{"balance_bias": true, "init_std_router": 0.0151, "vocab_size": 18464, "norm": "rmsnorm", "beta1": 0.9, "batch_tokens": 65536, "train_tokens": 370000000}
Below are experts of layer 3 (counted from 0) of a mixture-of-experts language model. Rows are named gate (a neuron's input weights, with its number), up (a neuron's input weights, with its number) and show model dimensions 112-167. Each number is 200 + 30 x the weight over its row's rms, rounded and kept within 0 to 999.
Before each expert's rows: a language model's description of what the expert responds to. This comes from a sample of Wikipedia text that the model never trained on.

# expert 2
Description: Table cells and totals. Cells in sports and election tables, such as Total, League, dashes, zeros, percent and Candidate columns, plus name fragments inside table rows.
gate0,144,206,223,240,211,193,202,215,176,167,116,185,181,217,169,208,218,220,202,225,211,255,219,186,187,190,266,204,214,185,111,210,205,213,155,235,235,276,239,170,180,238,204,186,193,196,190,234,218,176,235,158,161,207,215,250
up0,199,184,202,244,223,163,158,192,208,216,209,253,179,209,199,257,218,209,170,176,250,162,192,209,241,190,183,196,207,163,201,198,211,192,219,209,234,212,194,223,168,230,186,220,167,206,182,216,255,175,209,182,170,181,162,128
gate1,193,186,202,234,198,205,205,217,206,216,289,200,221,178,177,159,154,195,187,172,203,211,186,218,214,206,146,215,182,211,242,247,152,241,191,197,187,191,193,233,186,182,191,240,200,179,147,224,218,233,205,212,194,239,206,177
up1,187,186,180,180,180,145,219,205,135,226,260,184,221,200,230,199,189,188,184,135,260,186,163,222,162,206,220,186,207,193,206,212,222,222,219,210,105,236,220,233,185,206,237,210,180,179,175,206,172,231,211,196,245,232,208,180
gate2,170,198,192,233,158,211,203,233,190,227,147,221,223,183,160,177,175,222,192,226,210,168,194,254,235,213,207,189,220,185,233,247,203,239,209,240,216,220,207,221,230,199,157,240,141,172,178,248,148,206,206,203,170,200,212,145
up2,200,213,189,176,197,173,189,191,187,193,171,210,175,202,227,170,271,163,232,259,168,264,231,181,156,154,188,245,164,150,197,154,208,200,214,219,184,198,217,205,191,206,178,182,269,246,205,187,253,189,231,212,244,126,224,252

# expert 0
Description: Titles and named units. Capitalized nouns starting titles or names, usually before "of", such as Kings of, History of, Medal of, Brigade, Ward, village.
gate0,184,188,170,135,216,177,193,167,208,227,266,173,204,191,237,210,188,212,169,240,235,218,210,127,170,170,206,159,178,196,213,197,214,120,221,213,150,187,241,207,193,168,207,133,233,171,199,153,199,223,196,183,168,219,231,208
up0,178,176,160,198,241,222,201,224,159,172,140,189,167,235,254,213,153,167,147,206,261,183,176,243,205,235,184,199,201,226,215,192,186,212,193,242,182,231,159,175,213,249,209,192,238,182,252,178,169,167,180,183,263,215,169,216
gate1,143,204,206,199,217,191,206,215,219,222,211,200,187,214,196,179,239,208,185,188,164,196,191,189,203,153,197,135,173,231,192,238,216,179,207,180,207,244,236,227,190,133,227,201,250,193,169,162,142,250,240,192,149,219,203,258
up1,190,196,149,186,234,203,177,182,249,206,177,207,197,276,228,186,197,179,170,187,164,238,178,174,216,209,202,297,158,201,225,179,215,228,243,149,254,213,140,197,201,172,221,250,228,217,168,236,175,218,177,186,179,242,205,227
gate2,201,252,203,233,148,246,207,231,165,244,139,228,199,120,264,204,146,173,203,222,176,192,160,232,264,237,235,205,213,170,150,227,172,199,225,155,207,223,229,187,218,266,229,182,169,198,180,223,202,239,217,187,184,201,208,178
up2,208,209,199,151,206,162,163,194,197,139,267,214,221,231,139,178,252,198,164,202,231,226,204,173,131,161,200,209,193,198,228,134,244,153,178,233,194,185,190,191,195,203,222,197,197,177,179,163,158,181,189,212,209,205,224,196

# expert 1
Description: Numbers in tables. Number pieces in statistics tables, especially the digits before a decimal point or comma (14.20, 12.6), plus Route, dollar signs and non-Latin script bytes.
gate0,215,269,181,142,221,206,178,179,185,188,241,186,181,207,141,188,220,216,222,230,178,173,209,237,199,159,213,193,214,229,189,176,137,192,204,268,207,232,205,194,230,186,243,204,178,248,213,177,171,216,223,207,163,141,209,204
up0,215,162,222,231,160,179,199,233,243,192,210,242,233,172,231,256,202,188,171,176,241,223,213,161,238,232,211,176,173,215,163,155,318,206,253,181,251,142,261,193,204,229,178,248,189,188,225,218,238,203,185,240,243,242,191,199
gate1,164,216,182,151,250,185,274,191,260,203,156,211,157,193,218,190,167,185,245,194,209,198,154,225,156,224,207,202,203,194,195,204,242,211,156,202,150,182,171,157,228,250,162,164,234,180,170,211,197,218,168,228,269,165,197,209
up1,199,231,149,229,239,198,254,136,187,210,218,250,206,219,183,170,150,187,250,140,163,169,162,253,135,245,216,223,229,195,189,219,199,200,170,141,209,158,184,203,211,214,231,201,192,181,189,148,254,262,177,214,242,168,138,228
gate2,229,152,213,193,132,156,188,195,138,170,240,225,185,171,180,184,144,192,221,214,196,194,215,184,190,159,202,161,150,242,180,195,190,208,246,230,167,245,203,169,189,173,252,230,203,250,207,166,170,206,196,215,182,219,207,202
up2,188,188,207,210,138,204,212,182,145,233,220,213,199,216,177,177,141,212,244,221,182,177,197,189,166,207,170,169,180,212,212,211,220,251,203,207,167,241,217,187,188,230,239,269,186,223,203,196,188,210,182,220,167,229,183,228

# expert 8
Description: Infobox line breaks. Line breaks, colons, pipes and bullets that separate infobox fields and list entries, with coordinate marks like °N and labels like Born:.
gate0,184,196,182,179,197,206,220,192,206,211,217,195,204,222,159,171,180,178,206,210,219,212,181,168,201,184,215,176,191,231,234,223,184,222,214,136,205,177,217,227,164,185,186,137,166,242,153,178,269,173,157,153,249,183,188,244
up0,158,168,202,221,230,186,211,205,198,209,190,187,156,172,201,234,217,209,174,208,209,213,213,246,223,210,183,210,204,185,173,242,251,158,92,237,215,201,195,188,192,158,217,273,176,186,243,225,265,209,202,241,139,164,196,156
gate1,220,191,227,259,175,206,215,222,205,237,237,202,227,191,257,224,164,154,157,212,188,236,231,155,211,231,215,241,217,262,203,161,212,213,158,188,184,189,251,238,192,212,214,189,178,234,192,184,225,183,214,177,212,214,226,192
up1,173,216,206,134,212,175,191,197,186,190,202,190,103,238,193,206,168,220,212,221,203,210,164,172,189,176,199,181,189,254,277,235,190,244,184,187,200,210,217,218,189,165,210,148,225,138,244,271,201,197,239,244,203,195,227,190
gate2,215,164,200,237,215,251,265,198,217,186,188,164,204,197,208,219,198,225,264,187,191,186,200,234,214,213,204,193,182,192,187,256,223,174,243,224,211,234,230,173,160,155,197,208,269,224,218,217,237,181,185,237,151,210,235,190
up2,200,217,199,173,193,194,178,184,144,228,251,220,241,187,152,155,248,211,246,154,189,162,275,222,208,200,178,284,175,200,238,220,156,173,218,180,223,142,187,165,185,164,140,195,200,202,183,176,208,195,253,231,190,206,211,198

# expert 6
Description: Biography opening verbs. The is or was after a name and birth dates in article openings (born 1967 is an American), plus New York and United States.
gate0,219,185,187,210,180,207,164,225,186,220,239,222,227,189,176,197,182,181,172,136,199,222,205,186,149,148,135,157,233,222,178,199,191,202,180,170,225,137,209,197,190,228,199,167,200,212,143,226,213,236,169,236,157,194,244,154
up0,201,214,192,223,201,188,210,198,227,211,207,205,153,249,228,171,148,210,154,211,170,185,245,182,138,178,122,197,214,205,253,243,226,178,246,116,230,158,181,218,216,176,176,210,211,204,172,228,183,217,217,182,180,183,204,159
gate1,216,177,236,200,162,181,215,216,183,210,209,192,180,167,223,226,206,212,198,252,150,171,187,210,189,215,244,211,249,150,196,167,191,194,185,135,158,276,186,147,191,227,218,182,168,209,173,152,152,248,216,187,144,154,211,157
up1,194,182,243,201,194,211,181,201,135,223,237,155,175,208,206,232,186,237,233,210,163,228,185,216,222,291,201,223,201,209,226,218,166,206,204,187,180,169,218,224,261,195,215,202,174,152,174,216,256,179,203,230,211,177,216,202
gate2,145,156,218,222,212,183,175,220,204,233,193,197,154,223,235,159,200,184,234,171,224,188,193,199,224,251,228,223,241,200,179,136,193,212,204,180,203,225,162,260,217,173,155,201,214,179,133,215,226,171,166,161,194,219,212,198
up2,226,207,142,172,217,179,192,194,199,207,177,188,281,170,205,212,165,177,145,186,193,178,163,275,218,217,141,158,157,165,178,216,216,149,217,219,218,216,192,226,223,196,180,232,201,128,201,187,202,197,218,198,133,208,186,173

# expert 4
Description: Clause-ending punctuation. Words carrying a trailing comma, period, semicolon or colon at clause boundaries, such as however, time, century, previously, plus but.
gate0,159,170,202,213,234,203,200,209,177,191,196,191,214,217,187,166,232,203,165,189,214,209,184,182,261,148,194,206,182,163,177,168,190,193,221,206,175,219,193,254,207,191,208,224,161,204,146,232,181,197,206,219,174,169,161,183
up0,176,238,211,196,181,246,246,206,137,258,142,139,162,150,191,222,196,167,212,198,228,209,182,196,152,239,258,191,213,202,217,209,182,222,223,250,254,193,213,121,232,223,179,175,242,221,223,202,199,192,190,208,236,161,208,197
gate1,241,168,200,221,195,184,227,213,203,161,221,203,212,121,198,245,162,170,184,171,183,210,155,241,206,200,179,183,197,176,200,241,191,211,222,207,274,175,174,165,222,172,166,188,172,177,207,202,204,191,169,199,211,224,189,225
up1,176,211,181,163,184,208,174,194,213,228,183,191,195,240,164,244,265,195,176,240,197,140,203,128,201,175,260,230,250,186,263,156,242,241,204,225,121,223,191,216,213,226,207,185,219,210,195,194,189,203,187,214,220,206,194,174
gate2,144,192,235,239,190,203,254,209,142,202,146,179,217,171,238,219,209,211,237,137,224,270,192,172,203,193,216,304,198,231,261,218,165,203,157,188,178,230,256,189,172,204,148,196,156,213,191,182,249,210,163,203,186,181,199,253
up2,183,201,196,218,253,197,162,193,227,168,235,176,217,235,263,177,250,206,233,203,197,244,162,216,242,118,221,158,233,159,185,217,203,231,209,240,206,196,196,176,237,167,265,220,190,157,217,202,211,200,165,273,197,180,241,196

# expert 9
Description: Thousands-separated numbers. The leading digits with comma of large numbers like 1,200 or 17,352 in casualty and vote counts, plus mid-word fragments.
gate0,209,198,227,123,233,188,212,210,219,208,181,228,139,168,193,155,167,188,164,200,198,192,234,218,231,236,164,156,202,230,180,184,200,211,184,184,209,247,245,214,179,206,223,145,178,227,236,217,183,207,166,196,250,217,223,249
up0,169,193,163,234,202,202,233,218,198,184,220,231,187,212,190,224,168,197,210,191,239,167,210,211,204,229,232,215,192,237,152,205,253,236,210,238,246,171,175,242,136,260,168,215,172,187,204,191,190,183,216,225,155,249,222,206
gate1,151,191,227,213,186,163,196,206,212,260,192,143,231,180,178,204,181,174,242,197,193,157,179,146,220,197,199,218,241,229,238,220,150,244,191,200,203,248,158,231,216,243,211,211,170,140,206,228,229,187,150,206,221,195,197,211
up1,201,135,139,238,176,191,202,212,200,197,141,167,187,123,176,193,174,219,211,218,185,233,180,198,226,287,211,181,187,189,208,243,265,180,160,204,171,216,229,231,208,175,180,200,205,193,202,203,191,222,165,215,132,207,185,152
gate2,216,153,180,189,207,168,208,205,219,207,204,205,181,231,135,233,164,168,222,167,184,205,203,220,224,197,211,203,155,196,163,222,211,180,204,174,210,217,228,172,163,186,177,186,162,210,193,220,199,261,215,197,245,239,227,186
up2,173,225,168,230,189,168,176,209,189,181,189,206,255,149,136,155,251,221,200,272,155,210,172,154,202,196,198,168,214,248,201,151,177,201,180,207,205,235,228,213,229,226,218,193,202,204,248,167,208,163,172,221,203,239,204,195

# expert 3
Description: Equals signs, See also. Equals signs in math formulas and enzyme headings, the heading See also, taxonomy labels like Genus: and Species:, and table separator rows.
gate0,199,223,208,190,177,219,172,216,168,249,217,246,192,188,235,198,211,224,151,203,225,162,184,204,224,211,207,128,248,207,232,175,199,246,201,246,179,194,242,203,200,140,183,250,238,186,222,196,177,235,138,191,259,182,188,161
up0,237,231,248,197,170,169,231,190,232,167,178,148,198,164,191,234,236,193,255,191,192,269,160,181,186,197,180,230,133,196,190,247,205,199,192,197,208,198,208,206,233,254,191,203,175,162,179,191,219,136,173,239,192,188,238,234
gate1,215,169,195,153,270,195,218,170,190,222,211,222,207,251,179,247,227,178,204,217,194,187,176,182,228,168,180,202,245,190,179,226,177,197,189,259,185,249,216,173,214,223,227,237,265,212,264,220,156,219,180,192,196,168,172,210
up1,145,188,186,170,176,173,229,178,231,271,264,144,217,183,194,204,191,146,161,209,181,218,191,208,185,220,148,207,238,174,171,195,164,182,238,217,200,192,190,232,219,199,243,164,203,199,214,222,273,165,236,173,232,181,161,233
gate2,181,181,181,239,203,204,200,239,225,202,190,207,204,247,210,178,209,233,205,201,215,216,171,230,170,154,191,262,236,161,212,178,194,210,215,189,227,174,171,176,232,210,208,226,248,211,239,231,157,187,155,233,161,147,240,140
up2,184,174,172,213,243,178,195,220,209,203,147,256,211,223,192,202,227,219,202,184,228,201,236,245,131,227,195,185,257,180,192,148,236,174,205,167,219,191,180,202,204,256,229,201,196,247,261,110,192,215,189,217,186,173,250,153